Weights of a small mixture-of-experts language model, trained from scratch on English Wikipedia: 24.2M parameters.
Below are experts of layer 3 (counted from 0) of a mixture-of-experts language model. Rows are named router (the router's row for the expert) and show model dimensions 0-255. Each number is 500 + 25 x the weight over its row's rms, rounded and kept within 0 to 999. Numbers have three digits each.
After each expert's rows: "comes before" lists some tokens at least twice as common just after its tokens as in all text. This comes from a sample of Wikipedia text that the model never trained on. Tokens count by the router's weight.

# expert 16
router:488516488488525513520495478470468511528497496495527453473495506515510470504461517505545466542496468530496510517476508452485523488507540492507445512479485454549473537446484484457493533499491538474488516513498568519470493509494494472493490532513495481505517462521540494481488474493556475465483547487499507473489532507479454498538521514473556526526466521483481480478554517514445462521478503536486466480537476507508473517506515506506497551506512528512504501491511547487473525489503474531449532493497487497492525499488504474486503483521468508511528531449469533536565480536482531529484495504487522533491455533528491509463458529454528484522490512500493533513501485514513500468495534487492523503501500518484476465493475476483517514508500529497462518525548494475499501523518480
comes before: "\n", "-", "|", "==", "The", " The"

# expert 24
router:457493512506526526465507487479500494535469463515478442503494483519488507499470531508523498501510492529498497526471500458469494473530494530537489501511505465519435489446517504463476532511441506472483499492493484540481479531509480540470461457491470514510489501489536505470462493517522487476481523506522475482482544497468500521481500514499470552505449496512491510453536502512493480551489488570447442496516479476529505497496502499511534522528503557504510467486485524489474471466477521512493518457521487480490501429505462517476479506522536510532513551454468511489529524490522476493519540471509525499497506493520485502468488512505489487511469489523519525503518462491540522475478529502540509516492470454492499471490471511518512525480477458475447533479490506506473518489526492
comes before: "\n", "|", " The", "-", "==", " In"

# expert 30
router:477541513498514481471517519456471488501486465461489461523475487478483522488458548517517486509507483512500498529488549449477470480463507550478453497454506481554444481466502500496479520500468499458495488516494514499482452548497486482523532486498473493522461496472531506499445493518523471457475555489496528483475515524554496517495510522485466519522471466468510510490507488521491483539481487518478470514525473508510463492507495464517497555546537539500517479522501550473509526460488471474493481490559500475525541501472515520499485516520486507489527483467474519501567472495480498514511528500468489457502522538509483458511485541522521490500477528523486524498483463473521515533509531507503481483516496495478469481485460500545509498470489495474472520483534518505485522538503501
comes before: "\n", "-", "|", " The", "==", " He"

# expert 7
router:487504512456499504520551508455444480501485464466513468460515499490491471486466515527510466575490512504524492526496498515480496460551547521513496484467508468502453485479471498498481508528479496511497536514468520523529503530484512472467481499479511563479480507472546509467463476500520496493493524476497483520523545490471476525529487529517546534514519541474429495524538478509444498536498499506462443526524485494487509478522494477490492546503514530518492463539506494477530486494476512527478491482534507522489501439488500506494533470484495489480481523523476543511560482502528468527521490496504520493493488513502493497479503527487494474525483501504513505496514487489553540486521548474467560502484476483502526476462488465504516495506464508494474534485516538483501490492474460
comes before: "\n", "-", "|", "==", "The", "==="

# expert 1
router:458530509480486497509536493512504497509510493474490506498486532447486524471473543494491460515445477533566501486506525488486464459515513548483495504508489518514475473524481498505488517519506472461494564494484550475489471499524519535498483496510519541502446506468551497489484481498513491499513507475395526514511543531512520514499519530467515520526465495459484460516509496523482512506518600478493475489529486501511539498512497493487499523511504514459478478501508522504517477475490504525486529494511439501499543515459519519428486519465480541519495519506480512498506460496503467460511515500491488510503550497489488518464498496483532488515479491540505510473522457512498480523491538511503488476513467474481518520501486487479546530508472485508450522472472483511479502484488492
comes before: " the", " a", " to", " in", " by", " an"

# expert 8
router:429511490440505491521489508521459482547476502456497502496513534456483485490470534498517452524530488502514512468476517534444512472504514535485485527472461499508486479513505488511487514554512468495512525488500530503484434485503520496477492495523533519479453497471501477487494508526535523515514498480478549508481501511480515520483461540458524521514483475489483482506514485472511489530480576494476477470542486500514514496506478451477488521513536525486488488476494487475519510496523500529503532494528478486480494510463474503485502510483512512532519553536510500524510454464519531516448515482509477491485509498479461502504503510464464497512477494512522520490567458502486536510515580504506521483513435466506508487494477505550512553480510509486442529516519503500497501508505458
comes before: " the", " ", " a", " re", " his", " 19"

# expert 18
router:443566503459448486478476511549485475522521501458481502477525465464518477452419525522467485500501517485537509511504499542507504484532530523482490529523489536503490480468463529520515523535491506537520523503489527484477467514510479516517491511536476527512501534490526488482512511512511520495527506508452514500484458513503503498464502507449535511513485514486463497427537487478494519490537538496498471528538483497500493482541498446491482521500517521481453534499549489476480525488483506495522532492494496512466510505512494484474500461474466495479505517514486491513506476521491493490477497481499525492501494518484494536500484494436470488529485471461525510439518490490528552484504504553536499499492466477516514486479463472518532491510523508530488509543493508532483525524507426
comes before: " |", " the", " a", " to", " by", ";"

# expert 12
router:443522490508505476527526491493496483487449480469469485484494555518465506524473508519517458539505469520525459533492515491489525477509522513469486514484486480539494480515492542510477469507519489523475501530457524526486488515503503462482493503514519516516459450476546506503460473547536453482492502466479491490469492504498485493527534526503527557525490505478483514502565466500469462502471522510460486481496486487512532467509512483504484521556508517517496501517520512475507473484500497508530478471522523510458542489496484502450518504529519494455524497486488525508560511548449475487486507464490500502535500505491499487465464503487497449479468520509485501499508523473588505465483536472502510479491456494470518499450455474505511527504495485516448514473533533491511499499532474
comes before: "\n", "-", "|", "==", "The", " The"